python train.py --n_layer=11 --n_experts=96 --experts_per_token=2 --d_expert=416 --d_shared_expert=0 --moe_layers=[1, 3, 5, 7, 9] --router_score="sigmoid" --balance_bias=true --init_std_router=0.0284 --lr_router=0.0007 --tie_embeddings=false --lr=0.00115 --beta1=0.9 --batch_tokens=[131072, 262144] --train_tokens=1661000000
Below are experts of layer 7 (counted from 0) of a mixture-of-experts language model. Rows are named router (the router's row for the expert) and show model dimensions 288-335. Each number is 500 + 50 x the weight over its row's rms, rounded and kept within 0 to 999. Numbers have three digits each.
Before each expert's rows: "mostly gets" lists some tokens that are sent to it at least half of the time. This comes from a sample of Wikipedia text that the model never trained on.

# expert 21
mostly gets: " for", "With", " With", "For", " helped", "featuring"
router:513498540417460532399517495546494524492505506568552517512463505475510443541527592446576511455473489482564476523472535419465479421505466560559451

# expert 15
mostly gets: "',", " cancer", " After", " har", " sol", "\":"
router:499486528486470531499467485538501501574563560542541482514498543437440459471471473484596507460486428560412553532460471440485482490459475451489459

# expert 68
mostly gets: "%)", ")", "\")", "\"", "]}", ")\""
router:453518482488498573440510556516495563504605535471537440538479510374480506538457484469598566428559484447520442462483449496474484504499464474496504

# expert 74
mostly gets: " located", " known", " based", " able", " Produced", " available"
router:540556532541530506444457481506542537515565558479599467469435566380549453524543486531516441366497564508531508554454416433564463455452478396510467

# expert 11
mostly gets: " ab", " exp", " int", " imm", " sup", " prot"
router:423497534532410526438466475583554503587465561527522419476522522461549409545505523535606514416432427538518402583466437400546521436511463443543430

# expert 9
mostly gets: " Robert", "th", " Nancy", " Michael", " Tony", " Chris"
router:514576464534462492432406546506506511492501530593511503463492432500541503512518516464470551404531409448494482491525514435564477486483462435531424

# expert 55
mostly gets: " free", " entered", " Swing", " Free", " entering", " attended"
router:587452494484420533459498426486473498535515582510517462426439480497554483564527459460612444466516509496497463557486485415518496498450453511491453

# expert 42
mostly gets: " played", " located", " playing", " worked", " UTC", " lived"
router:533546511491492505448488509506437552546477514546498503429507533475540441468534509499574551443529483506515442478467559398511531533521437452461395

# expert 8
mostly gets: " re", " went", " come", " returned", "|", " goes"
router:601462447477539545492606449543563532504576591570544502510491520483569376564511448493638532468460462474531478425476476494523442436458510523479476

# expert 40
mostly gets: " modern", " Soviet", "etic", " Roman", "ious", " ancient"
router:503460469471512505443451485530538507519552547544548502467420580387519444478516532484597497456480443554569553496407515485453520421499552398507394

# expert 71
mostly gets: ");", "%;", "\";", "};", " nom", ";"
router:495537540432478481493488549462492539531458544505527485437425498450579498467597532433559531426499449506511476577462394450511439524562476406648438

# expert 63
mostly gets: " ±%", " leaving", "Early", " Binomial", "History", " Candidate"
router:519584570473487543393428518500560535476485559489445417550502414511501476468506423415582458488486479541531473566449502532474456404438424454460436

# expert 28
mostly gets: " Ex", " cont", " aff", " inf", " Cont", " dist"
router:541444558443438536445424481481571529447451491506489516428455471429480479401469532467570413508483551513507573556484596482481507452585417456470415

# expert 25
mostly gets: " November", " October", " April", " December", " September", " February"
router:574482590487476504459427448564540446602535579546554459474496559459507517532500448486599585448517497543502504532467446390519581426494445405507426

# expert 89
mostly gets: " century", " centuries", " today", " Africa", " ago", " Europe"
router:487543457441461569433508515483551554530478511524548501529482477398493487566469501470570483453532429516500463527482476441457476430555472507484358

# expert 69
mostly gets: "ović", "ić", " Jones", " Johnson", "sson", " Wilson"
router:459484466475508512504500550557538521592552543533535460516515470487499407503437459468512471404565507446486482491472488455452436470490448448518385

# expert 81
mostly gets: " ant", " imp", " ITA", " ESP", " ARG", " USA"
router:537476487458533422468472568557506581515577557472536516441493478485497521482500492546523514434511432564508500512478509445496490472503506403486393

# expert 24
mostly gets: " bar", " dark", " moth", " Bund", " Bath", " fair"
router:494573430534450480446428475540581553521498581484509455543498543461499460526470525473589445508500465528474513525473379445600460553525463468493320

# expert 67
mostly gets: "°N", "\\", " \\", "°S", " trans", "978"
router:566537491373523592429492532476481514487630575514556451531521568481518426493421450545638542488461507493520434503477494406574559418536469442602379

# expert 82
mostly gets: " wrote", " gave", " give", " saying", " provide", " create"
router:545551478457472521453465509496474488465515511552482447427461511473561478484508545487612484450469472491552519478504560441495452545511441466525474

# expert 32
mostly gets: " Clade", "ga", "ika", "ega", "ja", "ona"
router:574508532409454508453507420464519514608490528555518524511494456449520403562403466528502500477552471587541431562458534438539484529479467425455466

# expert 60
mostly gets: " tri", " Tri", "ri", "arri", " victory", " Pri"
router:526446498529431577474493451532571474569521598495526446526478546509520479571491470484618526442455454451480467575497496471534470371477466431432363

# expert 30
mostly gets: " (", "(", "://", " (/", " (°", " ["
router:486506408485446545446510553509551474408517530438535448476496517413513399494485566479603505422482456508465478485525471494540502443522514457517373

# expert 26
mostly gets: "PS", "DS", "IC", "AF", "EC", "ES"
router:508491502438500462436469486520504499537520552621496484517464531500495518508443429496562641508559452469469497547494477432494477420534421404485337

# expert 33
mostly gets: " th", " f", " sw", " fl", " n", " qu"
router:557521507446471581433545506505492571579549575541597428496511545371455425527505550535580569468441420486462569514513557510488571465451486507528396

# expert 46
mostly gets: "|---|---|---|---|---|\n", "|---|---|---|---|\n", " gener", " fif", " demonstr", " activ"
router:444492547520426505501504435520541567473418509528522418461499580486537410468486481439523556520525497520489505575472509463423509424484489467510441

# expert 53
mostly gets: " establishment", " island", " LINEAR", " municipality", " city", " idea"
router:531457551465462553391468481498573531540520549469584443502508581433500425573501518453594496475520557509512491554458540430504541406506477395528368

# expert 38
mostly gets: " band", " crew", " park", " church", " mother", " wife"
router:494527472535508600421490481557503504443538566518514417484499544380444456586495474465622535461519443498449513543425451469502491484488480461411417

# expert 79
mostly gets: " million", "-year", "000", " km", " minutes", " yards"
router:527535475445442527434473522489539507480527542503588439475500494467515471495472523508534448452517489504525507552444447418514472458489465427488245

# expert 95
mostly gets: "–", "−", " £"
router:509518489482466457479511451478537543474491559535534456509437491493512334503499466552603531538519395515431502541496507467510540500488504506430497

# expert 0
mostly gets: " USS", "!", "^{(", " titled", " entitled", "..."
router:494493508450502588395460562485536539471545565562559507553436503429452458506528536530560525378515371464490539536463459420465585458559383427600480

# expert 76
mostly gets: " March", " February", " September", " January", " Feb", " November"
router:437529542487486551474462502514502561552527596475548517450507515441512507422575499510539544388507507532430454482467525444561528409531456497517374

# expert 85
mostly gets: " Super", " College", " School", " Stadium", " super", " '"
router:428553426463461549452528516477475549502514582539529459516486497377576442536407438564553522398446384542509455611499487521571515485592479443583366

# expert 58
mostly gets: "\";", "),", ".,", "},"
router:540539521502497563453500525563531482482581532488515497466375486411488490495490510470531491523521448512509482542539454432436508464565437422553501

# expert 49
mostly gets: " un", "′N", " approximately", "′", "/km", " Domain"
router:525588529482519492429578494541558482532451525486523461501469512499499457563490529484540559459543526457461482508438495465533537467485467462550369

# expert 12
mostly gets: "fl", " hard", " wid", " foreign", " various", " broad"
router:458474543490465558445535499499522528495573552488539508559433576494546487416515503522643447480457433516521575515462459398540545493488488487517345

# expert 87
mostly gets: " Genus", " Coordinates", " Clade", " Animalia", " Phylum", " Synonyms"
router:507491572488438630497503550553513545537509536575587484464468507439514460512453543416497499452511419440536456581463460416509512507598480463439395

# expert 78
mostly gets: " Ug", " Trib", " tim", " Tor", " Ferr", " Sax"
router:542511502520457570432477446533451564524516522550482441533499488455543420519545481439572505513536456436496516599504547443561531424576415527515265

# expert 73
mostly gets: " students", " programs", " activities", " groups", " projects", " conditions"
router:507519547468494520447475532502552559454579562544515456477444556444471432526464497508515574369442474463453536480454434426520473450517468414469503

# expert 5
mostly gets: " during", " throughout", " in", " across", "During", "On"
router:570458553502509516450563581507522528499515579579529465544513491455480442471533554509539568510454488512416447577517423517543510506505430471523445

# expert 52
mostly gets: " Mc", " Jr", " von", " O'", ".J", " van"
router:424487549473503559480418536535516527515655486512510536540507517451542483582514426499578413519403515482455524491544471482498458487484416513507437

# expert 23
mostly gets: " his", " their", " her", " its", " whose", " His"
router:574459577475532513414516533436559554633520549542499455497446549497443474462524509503630501392473515425583543524491425406598510523540461448539371

# expert 90
mostly gets: " when", " which", " where", " who", " until", " because"
router:500612509530396526427555493487504556468458622600552444525514473478551429516475488493615520450431460458473480563464498450442507481459461413477480

# expert 47
mostly gets: " all", " All", " Pal", " Ill", "All", " Har"
router:433520532458474509475508512478513533564534522508500455488473503494493417544518555455542421505439523525432463485412385425574436504554424473536474

# expert 22
mostly gets: " a", " an", " large", " another", " small", " largest"
router:556543489435478536448454452550547491501529506526518450484470521484507373471541543501575503430529464490537459558435579407490475401542513449521463

# expert 59
mostly gets: "|---|---|---|---|---|\n", " |\n", "|---|---|---|---|\n", "|---|---|---|---|---|---|\n", "|---|---|---|---|---|---|---|\n", " turned"
router:551492515434463568470501457445507507501567530517563401508501533495549446516498477488589507491485432530474479436545498459552491476541456492506451

# expert 34
mostly gets: "\".", " det", " ind", " MPC", ".\"", " while"
router:463476537470460570400454512499534602562468542530589513541485541438496481508446490459549493456430526447507573554493470447552513503410449454518491

# expert 51
mostly gets: " many", " some", " various", " several", " one", " part"
router:520485569502484572457503519468559552519476538636522479412484489442514386519460388475583491475420471468540460508476436489548494456486462396529474

# expert 70
mostly gets: " =\n\n", " Animalia", " [", " Website", " (/", "}{"
router:532490540514468519427555473490490527490537547592585388510465491432521429541399489475543493536461395506503440540470453452460541471530482519554351

# expert 66
mostly gets: " cannot", " from", " could", "By", " would", " by"
router:492485485455463520442462509568508509427474542570540475459446465441487444528505520512591517355544445514520499459519457412552465460501435479633489

# expert 65
mostly gets: " television", " films", " version", " documentary", " comedy", " drama"
router:479431546451485515480437488521531492528585571513493444520435474397502446537475517557551534398524485473479469546475425460509453475505446421441374

# expert 43
mostly gets: "finals", "ensis", "-finals", " champions", "ifinals", "/a"
router:453425482448425533417536546516528561490517573473534525527451569390453486454387499517527505398488467461562488521554471444522495449455444394472390

# expert 31
mostly gets: " Jo", " Luc", " Jean", " Isab", " Jess", " Eug"
router:560519443469497516479407488473522552495519572545572456464441543467513501556475511497549459454438406447480558506453527453533479460493412450577378

# expert 57
mostly gets: " de", " Best", " Most", " most", " disp", " lack"
router:546472496432433489435488474482507435442512568559563431449492489428559473556388496498600432328427458525507504481504546492506563502487441408420430

# expert 91
mostly gets: " military", " social", " Royal", " Military", " government", " Civil"
router:466518515468461628377469474470534538504510541471477420491497438429536351450561491494548542538564410485383440498456423443529541508569500433531315

# expert 62
mostly gets: "See", "   ", ":\n\n", " graduated", ":\n", "     "
router:580555473504401598445460553520507542495496570557518489429462556476549482506531443488559492479508428507530509494469539481505477460503471491570374

# expert 54
mostly gets: " became", " become", " than", " as", "ically", " becoming"
router:528459425465474548472444500529570544647499582550477502548472521446477501578419524556537502435430459452539548514406509372564445513535529486615480

# expert 17
mostly gets: " Despite", " of", " Among", " Of", " regarding", " alongside"
router:492538454436544570441484525548424514517499559578553496505449439443511472461489522502576470472477446523443513556481500470516474525558466511481522

# expert 3
mostly gets: " en", " aut", " syn", " sy", " anti", " non"
router:578463449557469446454459539427476542531520544512502402484457536552521480539470571535616519518490450471491557474413432390511475477475488449588342

# expert 27
mostly gets: "\":", "):", ".:"
router:520448528452469551413419519525513575557538548569507379542531540436459470467514460508587519442484514478473535468441472450499509442489443512566499

# expert 37
mostly gets: ")\n", ";\n", "\"\n", ");\n", "%\n", "\n"
router:564453472546484553433459443504503465568479617452471451491476498397527423449461428488574553510470404473490463511468470440579543477485457438522453

# expert 10
mostly gets: ".\n\n", "===\n", "===\n\n", " ===\n", " ===\n\n", ".\"\n\n"
router:532492455474384456467500513488540509548503597606510402570474538433504510485480588470584572541492470503479477494456492475533492527570482530562361

# expert 48
mostly gets: " began", "199", "197", "196", "201", "198"
router:548495525516451499484471456508471576438512532531554458534516475423509541499458518480593468482560449545480456504470517437455598457511491441532418

# expert 72
mostly gets: " including", " •", "ele", " include", "including", "-"
router:516597451471464557477519421577560536454536583549522480448405550506528516503551479509575534543571406566501508500428467399554517516533502517491485

# expert 36
mostly gets: " You", " you", " Albums", " Love", "You", " Your"
router:523551509382452508427486474577544504564512523562489418535498518436432482572565592458505539549529552551464498522499489463501501488540486423490369

# expert 77
mostly gets: "The", " The", "the", " the"
router:462412489448471510404428486456493525507557477474540447423499540397467426510436513426524462534435504516432469491446484454489513454617369473469510

# expert 18
mostly gets: "===", " this", " This", "==", " these", " there"
router:508481428511479490385488459469499583649498541600514476463429486482495512546522459460547459551532488569561405554508502466492506471525551476600411

# expert 64
mostly gets: " local", " same", " similar", " real", " cur", " equ"
router:624432521536474583432510425468524500406476552521518441512482565474494391504515502533585502465461471501580537588402587431549487506464474426589376

# expert 16
mostly gets: " annual", "-language", "-century", " Annual"
router:490551459475422562461475463445514559481608559559472439509435494479504366545531482469558465495509487498494480480471518397513534413519474447564374

# expert 6
mostly gets: " Detroit", " Toronto", " vice", " Boston", " Adelaide", " Rovers"
router:514552480493484610388471471506458510518505535450506404426527498407447454505494484505525507489503442511534474499459521450559486538516506443524279

# expert 50
mostly gets: " ret", " lo", " Preceded", " exc", "-to", " rel"
router:536465424450521437352445441447528489452450573483491539444530542423497459456431507507629592413520492521505410481461523435542569512506483420444332

# expert 86
mostly gets: " census", " Census", "ي", " population", "č", "е"
router:439517438435561577394429520474571467500530557557543466491518466429475455500442440464547494443483508541571493514483505399546542511510481433478266

# expert 88
mostly gets: " D", " rem", " M", "-D", " co", "-d"
router:506513521466432490442486523526594524479520536465568526558439515454481417487522475440558588560450489528491483459497457481521414438586388486575328

# expert 84
mostly gets: " politician", " Representatives", " Senate", " Award", " Championships", " Council"
router:486496422481458538439424493600519504506563521535553441475374499423514420486445489475533519400545418512501466515483428481504512528585485465465429

# expert 80
mostly gets: " footballer", " classification", " Insecta", "Personal", " mathemat", " mathematics"
router:525554471465490561478445486597433473458503601505471441451447530448514480504517529500537472417525443447588554475433428435516481489537422448467357

# expert 13
mostly gets: " emot", " LINEAR", " Notes", " Nominated", " list", " resear"
router:495559533477458460466510505528523554490436561454492450414428507386493390427481559430626510460490479492436518526451525451568509536529488419516471

# expert 4
mostly gets: "c", "-c", "\".", ".\""
router:579434455489402544436504472455490527469437581557520456507403497460470518539541539501546539480484530462498570552520543429571497452438387419489495

# expert 29
mostly gets: " did", " does", " Nancy"
router:519508504399430514443497510492474527526521613494517464527374509470536434507444489445520566465496412456464497505511478420505564455512400404462366

# expert 61
mostly gets: "\",", ",\"", ",", "},", "),", " ,"
router:558548534426459549425462520485476505478470508427529446421463509472506437524486540576549514392429422498444514542448443444514576443580447450512453

# expert 14
mostly gets: " Lieutenant", " Mr", ".A", " Mrs", " PS", ".B"
router:550505596447431545368422490531509458415506561541462492480448530421532439483506512521562481428467463453493491450501483473588566412487455468461415

# expert 93
mostly gets: " Gal", " Ali", " bal", "frac", "ol", " law"
router:478430501470487574463477504594542498541554524505545474530458512417427490520511499410600517543506553425520395569445421409510462518556507520596398

# expert 44
mostly gets: " has", " have", " They", " having", " had", " usually"
router:521464559466523462464497512588508528517468509513517466521489438507543486545416423506543557553543435501483583515452484418450465489553414495571485

# expert 92
mostly gets: " and", " &", " or", ".),"
router:500458479480498585415511481489554557415468627549529454479390490535487429542592488470572553434534417515491501528495545432556486491569443510475553

# expert 20
mostly gets: " Los", " Mount", " Aber", "North", " North", "South"
router:548543497464488534390486422511491521490513514428528458451487520449545416513554517480523477516436396541439469516397430440583537459523457491482276

# expert 19
mostly gets: "″E", "°W", " UTC", "°E", "–present", " mi"
router:500528510433491537407439436540531526510501541519551458503495507462511502482499487463517536392438437476461522484459523331476504450511476454420322

# expert 2
mostly gets: " Succeeded", ";\n\n", " |\n\n", " —", " Due", " ?"
router:465513517553414601485494462532501458541567526535529509519425427430490467492429478529536539463452472532606575471478539431543480483571480442495363

# expert 41
mostly gets: "Scientific", " Socorro", " Mediterranean", "gar", "gor", "var"
router:526535484466525535442493498554564467496477541505567404566454485488469421545464500458524419474495469571470466564507384499536501498429475468536401

# expert 83
mostly gets: "ag", " stat", "ac", "op", "ï", " Bag"
router:465508567569570513496433488449473487532542506480568377471528544499486383486561506437587541426532521521586551528501508516505450484459464476541392

# expert 56
mostly gets: " Lions", " Boys", " Rovers", " Bears", " Brothers", " Productions"
router:550534495446530506442468494496500487445513527488477441503468590466457421489529518460541517472523482498448431480477488429446532477566544414496449

# expert 94
mostly gets: "ologist", " International", " engineer", " medalist", " journalist", "ician"
router:473512498507486519483563513586443489565496541521499458515444488458525449538478481498578418422544455497512485600493430492485477407466481395479390

# expert 1
mostly gets: " look", " progress", " more", " less", " nothing", " something"
router:514457499523437506421498488418496584549530568552530479465460571468467437511500612480596515550426455508530504512528552426471464541495441434446504

# expert 7
mostly gets: " Kh", " Nik", " Kevin", "Billboard", " Billboard", " K"
router:528499523436498527471520473560578512530469586499522453454460441513504450487541556513555506494433461461525571505496520479555451480556380500523333

# expert 45
mostly gets: "In", " but", " was", " However", " been", " being"
router:543522497452414528401494519522521539506488536440521477526466448465511420554468471446572538510496461512399504544449470406528485455531427420380514